Experts of a small language model.
Size: 12 layers, width 192, vocabulary 8192.
Experts: 128 experts in each of 8 layers, 80 SwiGLU neurons an expert, 4 picks a token, a softmax router.
Training: a variant of Muon for the experts, 3994 steps.
Below are experts of layer 9 (counted from 0) of a mixture-of-experts language model. Rows are named router (the router's row for the expert) and show model dimensions 0-191. Each number is 128 + 32 x the weight over its row's rms, rounded and kept within 0 to 255. Numbers have three digits each.
Before each expert's rows: "comes before" lists some tokens at least twice as common just after its tokens as in all text. This comes from a sample of Wikipedia text that the model never trained on. Tokens count by the router's weight.

# expert 82
comes before: " the", " Representatives", " Historic", " birth", " Fame", " United"
router:155163116099090182068149160118146154127118132177156118186146150091116108095117088101104092137141146115115129085168132145118168119135130168134155108112126177145089138126097151142143100098124127193209098126128136091155143146123127107187173156146074158118129123104161137122123066157149205195136135100147111135138091076105131196131062099134124082165127137109073123084123115107189117137126127176126105102124100076151100106082054137160120157117121118116122156062091133141116149109176137138121073074109117195167084109191110189069143194145117129159165212130089116114115098118070135173

# expert 104
comes before: "s", "m", "-", "ven", "du", "9"
router:090192139166188129157098162143088091091126145131157106091125121153149133079156147104154148045114127127124144070085098102164135103085185134147120157139111145141159069112170139118153153120181095053128129120128158166131128148142094138076118159146097164128085087146098174151137132109150158118141143104076095153169170065170113116147164041075121058084102127136096201208154186122135137131108140111135121089127122131104141137141076098136116059108100170149097055128122111118116110081135154160159092081149141151164151153092127132187117126180142108092161131146162173159184157131107163159

# expert 88
comes before: " the", " ", " a", " New", " which", " order"
router:125134121130098132124091188144165063115167114155100074117148113120082141129118059178097150162143167135056155140164126069113077122131181057157170155142192192140130144151115133086095139113089135074101104141153090127143127123104127075150148108104096127112122146079158150078156165136097196136137162174067136119174094132117168154133117172116130155156126133092159082116138184122172135108180132148108125132104162165088146133065097149129172101133180132171129090083170178183112110179208131087157141124094124155080100147156149144117176156132109099096090160098109136094095175111114149187

# expert 76
comes before: "\n", " =", " |", " (", " –", " is"
router:179135150095121180110075160105060149190134168171160235122099165121063101144165065104106117133173107099141129069160132111099161115141104121080152144125097101099104165125111118100166174133164203113114166125135092117197124133124132132115141056135160114149133161087111146163140107118114102156137187144109122101093060157168123088142128068167130183082188088152163113166132165074098140116155109072123152130122092158135164125128102172067113113139162140159140097091176165135082115145125139133147173102124106120117124115137136157067148156113123173145113136162146161089047125123177093118

# expert 89
comes before: " ", " The", " \"", "\n", " A", " In"
router:131117130095141133134141097136117086156179119174143120080076106135086095150094079175088137152165088154128127149192056153110083119136125117110096183153192179107156128104120158119130171155112137122094098151188080078179139078100142156133098138039182131153082152118078134132137134149106097108161118178134171111135117118170124201140138168138071129169138145152124150079142104141061122135148148147139146143137193104100074161102113131091120138142110141186127120169210141151082100119133084116107144098111143110112089077199128111095137118131119160069113128185147173141153175154184078081

# expert 36
comes before: " |", ".", "″", "–", "′", "0"
router:174176130106114167157095108100167151148154061120138192119177083099078096101176109130200089087108133185154134156133123162138119142119178129166136167157128091126072118131135141146080102144145160123158107115167175108106090105137104127099079130115176148143161133081115135119112150138168180177045160158119104106085145157125125204091077066116165091076124141084092139186069133128091063141081107135103096145122078138162115116076185170123141055110155077117118160093109158160136141155204119126119143176143151134090169140129116122085138140136119141139167072117129156123091095155164131105

# expert 52
comes before: "==", "The", "-", "\n", "===", "In"
router:104105132124152137129086165143085106110091137188184195210177104124137126156148116151122161098087119153122099169141155130148144166122101162152185084139116176145108080115110104069084123087070184078103129157147063132143139085112129096132192059153102135149178146125156117138150165180122140119161096136190150130123124129119092152105083125179159099178124204166102230077158139113125136137194118094131110130113151157097161094134096128121148109104159133102134090047114128132095086113148141128155107116074134190160127153115109127135107150081102171090112156113148132108077186121130113178

# expert 4
comes before: "s", "ing", "t", "ed", "d", "ers"
router:091173082119189058109147129131060058115112144144142096111137133144153136110161135149147158085103128112145146138116123103154123121089120183096115135161129151129160124081134121141153106019166104097065118180131201090102118081112132081105140129119091120132121134190162129089109076143138113152108153125175142093186156070135101114177137105151121080100105088206121164189114168100155124099159118109096113143113147101104149147149094093140126156148094112100088061144144101175161163098107137126058155184178129179081133149133140142131144119146134163096122127108158172186233143138160139141

# expert 22
comes before: ":", " of", " |", "s", "ed", "("
router:141157116109121120159137108112158078142198122115122178144140131121110143159123102094156129107096050098144146130188158116136169194072181135109164090170122075133164116207137084182133141136131160139092147174148128123153092142185188120137109112131166086117141157101114071142148086108154129154147180102163155106151113070113104167156080108097113129107101127114161083130150064089175100103118135109141103118113161106134143108121168104166100085109118107148143052150145104170115112138112158134108072071145143111136165112167125163075167130115120105225102147089117186154035142121199087100

# expert 10
comes before: "1", "2", "born", "R", "S", "C"
router:094157147119160161123065144135098118116109093187148176113143157127176089167147160183094093079110136150063146112131081146168152114086121193150126164117146200111146099104122070167149125092141073113149105121120048066129148075119129119146110113115070150157175145101100087090165183082132133141163115121103078114151097094110161191136113075170116105168117145177097146107125117152164180069150140100160110123097129068102176165127138167104120103171159178144116105169119164154133112153129127148140084132084121192091100165139087088148077145147132172087166171164133147115113120084168103086

# expert 54
comes before: "d", "s", "der", "n", "e", "ner"
router:137149156147124106198097167126082125123172183151122108186081084129131138127098154180092192064144157096134117117102143116183132079142133138181140133125117050089126084139128146130116093093149099108163130095119111123104122104188103099116127118124150152097127060109160162115153131137108152132116149094056158108155183155089145101141153101172129116078055145119113057124127094136111203104078120129115144107169089182130103167163128088156128149100096163103124154186066149165122098154056173155145140160111073149168115077130162120128140121075097099116116082101146179119160075181172152099

# expert 59
comes before: " |", " (", "\n", " is", " were", " are"
router:124131099093067138112116160152146080172160124110144168126106084127139094161110100150109109130150091112163101123172097149100118100129117126122134118171133115127115166146062139109129110181118115073085122111113073137122081140103160114127141056145112112159140177113184165129154098133152068122156171120170140114109113111131096118102111113144104157085210142130147159211110116110176143167138089077158105155150128117105143146154123162098098091118090144165187090101167181153145108086099051135092140094115114110094146112193070079121127136144153158111196181158170158094053135118241071145

# expert 119
comes before: "1", "2", "al", "e", "source", "st"
router:128111163107141097119134135181104182120122128154094179116092136159168086149133208079123132137145143086142126162149065114150128121134129108156108132130128175145148094136138118121147130142103082123156042089145093129156145088093134162131080143116136177171179053128118072169141175122166092142162119170117131140144108168104173101208131118146158145109144121142098156156153118178182128073104134161122106093118134120089115136167085175075142160161152161146155210158115125095133089158149140094198127174116121201104088089100119102132124122109087182218103079107172148128179143124200162146

# expert 37
comes before: "9", "0", "8", "5", "6", "7"
router:135138138103137082117088143096087104146092043122159181165154119103132082186153138106117105132112206088145084112103125117121104100121131162089133133123137080163068077105118156113120139169134139116093133135175158116184160103108138087118170122136115118110094116110161119114145065091146128115090151181112147142162100134102154144113097056157112107079174194150177169097121189192097123133093091111179121160118175160094165155143101172129117081112138054134144228164147207139134119161099153071125075137098142129078134179124086120095141146124094132163134154110136169176169130176112141128

# expert 56
comes before: " ", "\n", " —", " +", " −", " –"
router:096183105089108120112128164079137092166189147130134145120101140150096131124110165100143093139185093185142173146191105114132108105151063102130117147100160151118107157137139148121090162087103146116105119145168095093115085107138113097129079111106197091170109088127168137128197137084160097150132050136113136157067140111154151080122122165158101153175103098086178144157111186138080134145117106159086127099167149102156122094049094107139115112132076143132132150105162192118080174153171101144171083147102095076105122109109126192075152111068132137069133117096125087186059109141080121098

# expert 17
comes before: "s", ",", " and", "y", "tic", "es"
router:164106102112121103176128173143183143160161166128132140194077124108125165161081144102097150120171152106142153140085142097095106095149051120147153196098113137112157159177106128141076169147122089163119126095053148166125022159123111131128140148132175131144142122104115096141176142092106120121138148116097117097121157156117145199099161143140154119172094140107194123190192100148101136110119135111137143135114099168150146167192104086187073144107070071113106090138142130117130106127089140098151147205169150146145092140076108103105119169103125049088182095119082147118154108148178154094

# expert 60
comes before: "'", " was", " is", " and", ",", " had"
router:108120159127159140194128110172140139182144126128120089088116103122054105094114129093098146178165123127117134144093134153134109129118139121095160121133196149103068151149112160072152136166110130066113121089118078179111110135071111127099112101152143084124073147106109176071107112060100084071169153151075190136103104164135068091074178161179127170134139172112169106155105179125087142207141135105092166161103123163146175116122187184185146119111158138159133136081157145091077110167185089075166125182138168118135106171130137120121158159095125158143156109138098175081124155132128144134

# expert 7
comes before: " ", "---|---|---|---|", " Total", " Party", " Turnout", " Year"
router:109149075149123115082179111106092125071134128183149092125169145123133053137111099184086139182105107157097161148185133153160102138143135093156134149150168163143110153123177179157138109165126179132148081148195104088152059117095131105152161105111153119161141166187145116144176153107106168174127105119139203121165085135106069105088107123150150159153115108130124154121137150179178086131123130173091134177154174116188159136170137089168132051087128121137137142123155135077071154099111123086195155097114122198121088177093136135113143159118075113078110118077126102084085139082110107126

# expert 107
comes before: " and", " ", " which", " but", " including", " the"
router:150109076098068154071112079103166089103144077089127095107174132131074147175114158140136149169189097135124135106184109152119068108138083121110132135134136161150137132149093163102164144166155109121133119195167103096113143157076116116111085119127115097127171173139088088118147154152134148141140164117080136097133110135154179188181151137187139170168139145111130167082090095142098165138127163109158117175134129146120156132088125186025115140179164169149116166165154174169118081093155081109080087168166168165067109175132170110118164199153156121070098082118142138085108116110136112142

# expert 6
comes before: ",", ".", " in", " and", " of", " for"
router:123116099140120070147079113105166127120137166115125138080145146131106152153174082092109097120089127097146160110098114128106120144184146153149143129159138079097072149153091165129079137182138168060082142159126094155125102155129136115126106107125153093111122124139137152144147101101170073071095161137070112108132080122110140158129127119104129097071172128110193139204094150065129127107124061129147128115108122123220089131127152131112125106154144136101158116170211080154185106147160087139091063058164115089127095100129132126135154119116145214227102109117151171076110128152206124156

# expert 110
comes before: "\n", "The", "==", "-", "In", "==="
router:059062100145174138164131171068124105129138084197184122143110115145180118152072105140118129147079151180125102135134064131181118152116104139203144082157129131123157085110112085116106119096144155067116117158140088104137080137098148150151171070116170147184144161118104085123139167145173126078161064142174146127153102070118122169100084144144108118147162172140090212148147106186119097127118098108155088147097135135135139138160162145091123111091152110096122153077083114173108096092093117094174117093105104153126124145124108075145117075163158155065167170142191106148177131090148115153

# expert 127
comes before: " to", " the", " in", " by", " a", " on"
router:091120076105056125151131080076128102095092118093132117202135135096190102153132141134152069137074136133148143143062106102133130142107103140167089089195144118110121148091061094099108152082101133097066158136098168111076139079156112087102111113155127133138119138086172177102115114150132107103114089141158100124062108105139105094194128104130132082102161102096138098065149101095131102123183102148119113143173141093189102087082100149118147141147117092108137070152123110101160168117170154088114142207151122120160114096141125159163078094080124108169104118060171125139196099167185092147

# expert 57
comes before: " of", "s", " to", "ing", "ed", "line"
router:153133157168056092205101094113171109092187133137130075169127193135135150143110150159148132157112112086165160116160122114087149187177183147085148085121139106146137093120141098176172158137157136141127172128125099147136151142186164139158082134112145114132114087188114133130111172168126062088174131106165103156223123106169164100169126113103166160114176139125093072176097131072161102134135069210156112120161123100161110132079127115142098130177148144097146055184142092166151117127104170140105141129137131081124120114117147175175137141152095100191135135141090161133170138160174157136

# expert 69
comes before: "==", " ==", "===", " |", " ===", "\n"
router:181138178101133147069120111166119128123160160085142141139190121101109122109075094140133133167098149155163135076181180151075135194131098113111169125153133091097138173101116151116157144134165114189100157108152166136174190158120120116100162160163093145139163152146139135173135098153121188170116136117131095110143106083173081082158175113177147171103093178093077109105097150066142165106146087080163135101112104129084086058156094132178099083108144084122148069145151146126134123085103162167078157035157099083139160153146099174116176128130155157148108161135134114165109083117186105124

# expert 121
comes before: "1", " |", "2", "3", "4", "%"
router:134125162129150142084120138167095186142151158187166196143115161139153102122092194104107106128142137146135129116159081158139155117169107125144131137170143176093128109132070126158144119168095098161151062128156092132136140093134111168154108139138101163131181089119111085140120139102206129173117128119162146128189118105112145091168102067148168104135146172091077156173162072182180097089104133175178088115144128072106096102146080177096073154138117175144182170128109118086149080147165158084155158160137106195151088089130097143119144101101113185205115118114160130126197127111196128135

# expert 48
comes before: " and", " which", " the", " who", " but", " a"
router:109092080126103136088118093128178114101177052107101142121080122147117157119123144095131119178140094140121122143143104139137090121115136112111136121128115105128125147189088163087126129174137096091136096195172084112105119154069165120142073101118087137124147111126088104122112188140144151120121128158070163054151066119125145203165142159144093163161173149098148189086056147153094144152147152111178123155103150160156141134092138177022134142161172157146119143125208183143136110116165069095092106144117140173053110116148158119109147154145138123065079085101128164067099134126110079143

# expert 115
comes before: " a", " an", " also", " been", " known", " the"
router:077098142154137076097110181066158128108166104084117154137155158140116081170117149094137149183132112176157149179096158105143132176090113178100084076153127172152162100084132172087154164111101086123122136110143111136157160130099125119139106143160150201137106121082136108197166137116175116187151116094131153071142093127134161143169111133144145176129126097124082084177067129091122080127153056121182122121166149127155117108122080090145151098109092138147142104110177104074129163190166118139086132153149103119069158128157124123096130067085104085118140203055177074139096112078118103136

# expert 124
comes before: " of", ".", ",", " and", "s", " to"
router:159078179112109163183152154129157113174102148097144107123137168151130136161118077137136122174094131098215141080152142091117140167103140129159141151132133111153101152178086085122122145163120142110102123094139120156149130161187138122121160122120117096150114097145039064100138066117146059102085148146212097171129130100141142104107206119143158127078138109108170122069152063123142146127092090183097118118174114186206120135101112180149123130153144151116134081145212094154102088090116106096128128128166124120135145135099148078139138199120141101204127098092133086138107113095155069090

# expert 31
comes before: "|", "-", "\n", "|---|---|", "|---|", "|---|---|---|"
router:119179120114149093106098126108152101122131106159184186158173145098157097149086094118148184113113103146097113093128158130170167171116083108146151085155094106101154083178047134121085126083060138072079134087180099139165067079136085152107137113107162134160105143071110093201106181131088167086140091164171170151103103104076087165095122095156090152175091133130076151193154118122156102154128155147182146123116125162099173117154120117093145111128142120118188131073156141109088056118135168142168113138144111181096085182103120113096113154146135161093123186134109144129080122104125106137

# expert 103
comes before: "s", "like", "A", "S", "a", "able"
router:073134117160187109120135178136122097144032122137147077133121127165164087117137154179110166092121125119115147145129062120191123076089132150154065116136125183168151118122130148144102188095142078054134103159111132086125106053068123107127140108113114127156111133149096135113128146055122144107134136089095094132175123060173160088168142090193116091126116146173120170175175160117120140077096125156155134130080166090123157167179120134128112110133134178103093073156113133136111118108099136136123123124104116141083101170120057100162081069155106123043163138136137176159188161111095114104

# expert 16
comes before: "ed", "ing", "s", "d", " of", " to"
router:116104139150069098190195078143118113122132185100120131168161178103164142161166115134135110144084154142175173132094120132120131160182093133114124056170141090125155117143121061174116138084149173127087138114108151134106112064172172096132114112125121092134137151117120106085154105144145116143112132136159078137141163066129136140173129115113103074153125157163147086168129128084120109060127121138155143124135182108192113154146169110142145114141094112087098051171191088165131156152165133184087135191183159138152131069106153137161114087141143098201086073084166164148174108154193121177

# expert 122
comes before: "\n", " ", " Candidate", " Votes", " ±%", " Set"
router:122163080111084174059148139096178089095172158151188138090147115144168119138076163153122098148122101138135130099143109155136159103158088113094123155140165214082105115103162097116133168173106127106091080134185065127068085109099122121118101124137164100154144157136152128074139142076117083089121109112179147156138142159133128093117078150164098134132047132058156131184133167119127121103097116179140140133144140100159117123059045140137105120144148114187113167141216183157081130119172124109180122079091156113120108092111109188088157110151134166080158121113109160114084119140100167132

# expert 49
comes before: " the", " a", " \"", " The", " an", " his"
router:096144076115121148073141111135142101168151091132112103126121108085149105152133133144111117145162116142107106213177121135154093101083133083155130133129146137146131147175105130053109158109088143175119109179093127088128107139151119105115107116141103162173158098144101116129166146137156166178167115186069116127163089128165187165175116190095123182126167118122084092055086146139134116106170136103118095130138206128115070103056134155082103112139146136154094187130171169144145120115100111116152094134067164103069085068206117120053141142132120098087104165050157089126109187119134096131

# expert 97
comes before: " the", " a", " be", " American", "other", " his"
router:068156173139167102143084140152151158148121129171102090168154133124106188130151140155093156165151071128060166138128077143141118072116137107151107130132117177110152144129108157076116096128134154162137147105145077144124122163138104064133144158103125182107100093094165180189135190168116177169123153193046076113149120095117166184142129160136120137167124139141103062079108138164205146074168144128129105131132123136115090171038147087136126124129096061152063093136112173121134064171178116137138107130120157147132095121095126135117105102126067091095161125144096061112130166112084118123

# expert 71
comes before: " was", " is", " were", " are", " had", " he"
router:127094082140113161086104130135176135174132106105107130142126113115121078147129127130160158177143098130157063138112096180123172165111092161132135075108118132172058122078104123101130090175062130081142158159128091141114136149083180138114116067146142095131098155140145162113147082108171119148125175085177158126107122092119161132177143156103112188127147205124159131171075138104118068125083121157145152109172125148182096139065177151145160063112095099151095106141145133137121126108222080144124145157144146131040099069175136133154160090094159119157194137120143159090075126159146082168

# expert 90
comes before: " of", "s", ".", " was", ",", " in"
router:141084082124144075160112113119141123116195150155142143077166182137094141096103109118140100166099077091100127089175151083146154173177127117136146133138089127126090160180142175146110143148153133084115122168111127149194138135130149111154092113143187070122101122093124118134146099091151101138124175108144122108174131106120119127152142117105132112097171173122176121211055141080161082100094067122156145086126089116198107149114135110117118104158160147122138066160145099193133167173136080168111068143141134102172093124174142185104142143135131144244108121092136151044092159151185111140

# expert 32
comes before: " ", " the", " December", " a", " May", " November"
router:121163104153113148151099092109152136090181075185105115117121117120130155192156080194100138132136114125133120138102082134140171109078185037161123164125140186165154128139170123082092144100128113130097102142162130131153152128120128098199104125125119166115100124110166179116181170119115174139155134177098118108199054085081110195165096137070081174160079178156102119061133159078176159111126108164132098096127162145104111132045091095132131114146132123156106135171131139159155098131156161060124161091067121151156163098155167132150108148112084129074118145122084148117139171145096115110

# expert 15
comes before: " to", " as", " in", " by", " for", " on"
router:088106096158074101100144100107185095154091096101169142153129171104129098175103127116112164143113177106173170117126137129086147109136140178158085118166143114129153093102047052057121137088125138099088143145097135104075100104175170117126152161131164146102159159095144167136168130166156093141128163127139185101094153110143087095138046137140112105056164080085111108054122137103168117123164111106131111155110150094133146107090137209134144109117110119158120149131180087165129114133155111089118092220196152111144131086158140131112154077163132108187157188128182126119147128154182120158

# expert 96
comes before: "\n", ":", "idae", "rthropoda", "us", "a"
router:138104104072152145047115105100070119114149108080133127124081113135086182105191138092152139054134168111098107176130121140096184144136211108070070124114182103176147091102177125069142153116117093123102091073145126072115156090130128141100135198114105075124152100108135138132084104133119108149169089106131172120083174163140125102134148143104117126104074119138147098145125153130152145094119184062065126131106142099131144155133091085124092126098111087189102124178109060102164155112155173134120129079106158157110160131100094107102135144175169145141147187123103107176127116097103178200

# expert 75
comes before: ",", " |", " (", "shire", "'", "ham"
router:091139124162159158163148143114183161111109112136088119077088126124148174107150093123099182123088100107098142127143207088088121152162150087178151154104161100130058173177102146190128127124140130142187070125086093144176125107159138180070134129113071143124118076130112092117106138114138095088099077102087138134098157213125074142148186123063089129150132104089167083143165124094073160123090128163084182111100121139141102053140101105136121118163171161093084106091192131116079171139116125111091113106108157103117164108167164095112137134110167127140112168133110173113089100144174149071

# expert 26
comes before: " |", "O", ")", "_{", "S", "T"
router:103077177115092178140154131095118146111182094157172180097137120102105152068107089125154107138088115129137121149151128157127110164108147143083158064167138186147109144156136150128145099174138178143169133147173105159093101158106136100145091131098159125154139140086072121104087122170098120210151131151109171148060111099181132188135060158151131101108111136185154111134159113129167094156198073148096111188134096104127141145142119068172120125048179124091130151130079082162117157089211103174109096093088138104130087128146161160126149137166183159177144133172113134125130105095067128124

# expert 80
comes before: " the", " Carolina", " Africa", " States", " South", " America"
router:155097138164067130128196126142154101093114105200138148135146183165133129103098113086179091120146125176120179122111106128066106143191135108175119093055141130172114125118135124072139126085110064145139109167157139115105152178136166120138147121130081157108118113157176117156136107160086166175113124153087114096156144147147149216151089110127130180161152106135090083107107157138174153109177089178082115077153115091159077113067106165085125176165141115141167128121150160120096141166117142083108150108070147145135057099170134097121135160145089086116132215065125073124099174127105117118

# expert 99
comes before: "9", "8", "7", "0", "6", "5"
router:133124121092078115119111110115138123131115057128166153157171180111163071177146162130106106127074170111122079179102109072129107149092128105106134120140116096181076070105084127127154097093177108070121080168157168076164144139143158163121149156088141168117096116111097097112128125094150092146149140138119140128122103113075175118130134036133119128077164214157119205091110144181120148126071095123158136149132132163130135116125115185139087124112152065168122171174108087150103111163140168084169094127113109174070153147121083085096125114140079120125145145029132131136128165202123136112

# expert 58
comes before: "ed", "ing", "ion", "er", "ation", "or"
router:088122131149040118134165115177046168149131146116139191139135151124116128122182147126137133082098171161107122102086157143108109161149052134058153089165093087118101083149144116192105110084143158157092149129108137141139106107115093115096130112133078109132131177096126121113130126090070172098117062086076094154079163090117113112100129129088151118190107104154138162185136109110129123112096139074159129121111121141100125162151191091159141149107137165073059114142141103145148173063123141208053127136162157121173168116107142121129115125143124156194088084107083155171134095167131150187

# expert 120
comes before: "ing", "er", "ed", "s", "ers", "ation"
router:126171110114091125153125133171164095128104141068069143157132134088129113144165167166132144104125158179146178186166134136085091119153063117076117092164122090134170158141093108156120124100132077145123120113071116136132029104116113112147124096111106100107177114094127135164109125145139120146063103105167145126083126164115141136112131146139187085138087186163121119149107087112071146104093144098171188163140088125175120142148102067177138149086126181086153068187096092098084157106087131149093160190124135153117133143059125063089141147084179139165078082137084145182124093110093152125

# expert 8
comes before: "1", "2", "3", "4", "5", "6"
router:078129153122164112138144092156071217147129129153134209162110132174177115143158203094098091106152140129127108144155098120146114142100126122155132134150201198078132118112117120132148132147064150192128106133153084144167155102117123142147106115123082165152165083145093103155132154121194139153139090156143091170170096131139174121164054120139177163131173126135109175129151105160140128097137133134135084122127103082110094101150169152079095157148140159135148187127087105100145100146183136093166124167157093175084083108125104148095141130111090191227077087132169124126188140123192148130

# expert 105
comes before: "1", "a", "A", "2", "3", "5"
router:128156109099179128174128103108112149177137117195193106102142104141143171109140149171116185109122094111152118126104054170216126098126138119157103161133102141141174156177089098123120160112126155057153079159163149106125150118145183130116130128129146113157120197166074084122163084145099163156155118163103165098129063102118157148132139151149107071105169108106154195133186080148140157178144165099131167162088169142104137179135075105088157160110094168085114083144108123141110136122153156184128174127090071132042083134158149095124120124103173122097123161102103126140195145127182120087

# expert 79
comes before: " a", " not", " been", " be", " also", " the"
router:082059135171072085109138158084145136101128083079104132160108155125171081158118163126139129186127130160168093140075143146154156145097107189109108066121109162124148092078126152108144157153105090123146142134153111176160132149110131120164093133141148179120105124109100136163148120125175083176160091076152132102124085109099148170143129151128143140107143090125069097170063147103092106125164081153159128129155176098176109097094129094140192128098076132141125107098184078072125137176210099075105110163181135103054152113163120140128113054079102074113141180063184124143134138104118113117

# expert 5
comes before: " ", " A", " UTC", " P", " C", " B"
router:147114107110119067057136111141111094132137125190162133096147124128098142131110121169119142186108111104117172129186062154143146165089104117133121173121153166105139126147148143165122164109076131140112071184210110122148139090120169141101091081098174077133090172145120041126150140110141169157106102163128131095110123114114144160115084149104077161186119153127109157085160111124102074078180194119103079156131169087189101137115104076104101098155120152155100117093168118177104127123119091125160177151072138141099051116176121135031163127102127155094133130120116083129114193153165108148

# expert 12
comes before: "|", "\n", "==", "-", "===", "The"
router:143097128118160141093095158111090112089108136183185190177171084129161122154111109098111156092115152164149128163085100156153131165132101139171176097161144070112109108090058131089115116125085176101086128147148091133146129075115154129124164087109120175177133111144124061157131136156121112085132084149173169143180105100114099139129085059169136140173098236077070183176139105143181066149142091154158118124111132141122142081161125137119099121136140135104126115060126167159132075093134131106138097091152129209152085134149105147132106131106129174098175168101113072182114139139126078144

# expert 83
comes before: ",", ".", " |", " and", " State", " School"
router:122082132143114152211130119119158170140138154220149179081101146118077183068096110122137094123167152091127134104130145097140144162147148152122110139106196084156137168171145148117132083159167089091163112097142120162166111154125157163105121161115116153136169127090092088177142105111089062136106158169101173093130112142183103142076108084130071087122146091136199092152156137096118132136141102168104133085119113121101134111177197173145134176151163139093164118107106156106133147175134094155089108075052133104175077163165150111088108138152109140164194168133099137084106173169126076112

# expert 109
comes before: "0", "8", "9", "7", "6", "5"
router:173184108109112135155110106174153147153113096127152146113141148133132107129152142181138084112103109150145135131112132084106103128108183087157136163121133073137058079128124100113086085145167142153131077131167186104111110100155085186124131112100180187111180132138102165141093120124126123140120150159123149070135143148090165181111073037113085139110127216116066158131024160188094121144098086155134131142113111172154081116075165168094120080135174055162119125151113100152132107156192125091153134176129130090101188152110094136063143133146093134124147100127111144090109160148175110134

# expert 72
comes before: " |", " (", ",", "i", "'", "wa"
router:090163162123148146157084105141118143184135115147105082082097107107138176189095127172136099180111131070073139128126156126078149132076146139063162114069154167148119150169102117130104157139056166113111085102124091143139172200157181130118068110097100094114117111108099063065127182124153129110067154100089134179098119199193067099099161163106113178155162120106167086130140137095104163154153121145106116079131100164109180131114162089122157133132179141090095158134180156079126130146121102108135138105172165121104089176137124153111112150135097163118093154202085097137134112165139133099

# expert 64
comes before: "–", ")", "4", "8", "5", "7"
router:172140122112143171111098156105153129126117085094196177115102140123154091178173109196165102098154111185138156120125166087110110121122181099133118171109160082149020077179148164111057123170156171119153133112148152102101099106140080110113106073137192159118162134120149157149124097127141166157145156157138130127139127136129105164082101065111118141150162145117115139169023122184066125120157099122122172084097118134116107086083180165107090065097169064129093137128197097110107096171198085093112104157126135116112153121136133126112140132166144153108097113176122146110120158160152119153

# expert 94
comes before: "1", "2", "3", "4", "0", "5"
router:073105152160123143124153108153089160177165106155093208145105145103200155141123196138117138133177157134126168165149074152136151145124107112172152147151130178101089115159133126117101128135076124164146103135124081160119110074090108140168082136116106149154160044139119094129096145140140139134135155144112138177094101137074138141131094070121139114128140156101111129096146097181164134117116093175125130082142151112116141062152118158051165162147156163125157164155124113077109122148210143084186088163145172156076109070139168144142143105057103186194121143106125177141205186103164161149

# expert 87
comes before: "al", "ation", "ary", "ated", "tion", "ate"
router:115127115117097105138191128160127115132153155096098095081108099149129119136109135141088189111173124108151104106097179122136140124146121071126097140104092071120188087106165124146184113120089113144057104128142170149134150145155131086175134195150089118116092126109112103188133107105087067099099113130133105146105164101115152118119174105159173105097103175169081183101065118134165159107091172106100189080105088167145120138082124158116159153108122116076138175093139077141166158100161202146180177183170123179171079085057124099120133120138150121098095074139125056160087124094164112155

# expert 24
comes before: " in", " on", " by", " to", " for", " from"
router:101136068170042104192151077073185081078139136090144138164147129158144104136144108094110131123061131112135138138118097123091157138136098120155123113193123061078134156138052088120110112159067179091034138129096137127129111101133114111158097120145177125160166138117143178109145154141169101131108160151125112156140093144158110140160115111106097100111146101108172101103144090081152117101202084123138133120160119148182111121132142205113109140150086105150129105146183084137174103074162095125107104138202127103121119106121110144128109065132113120232111138132167121118153122145185055136

# expert 81
comes before: "%", ".", " |", "°", "6", "7"
router:130184172091120115124113152162154130137160135100110179092125158149126153088104125135137113151157067091107164121135131208094090131140144133105097139167163125091156121162085170149141125141159172015108112124143143139118169106090133085125135152168117141154164139150147075124151156111154148139170128201129107061071139127134072048086116187144138083178172091136104102176148194106162115175106176080104140188146136170086098123133146101138071084165167111134188196113143142076131157157165121116126113086102112073096154145124177168142112097149106172103137116140099122141123185155097148127

# expert 41
comes before: "tion", "ted", "t", "s", "ation", "c"
router:150150108173194084144127139192182109100141141118153076159113083129150154178147191129112115087167163084189107099083125097182185133121066124089135175153099079125112072100167163150139181099149154130119149167138177123087137167118108145134163176130114076106050142153142114141135076157130131129150205122167098157142188114129104116117168017097147104141092145114104162143147162135104091120136162109134126091148128151108178104103136143128141142151096107116167121081110144127177105123126138097094139155220109180159129096093126136181117171126128080093079082164133150135165146133164139125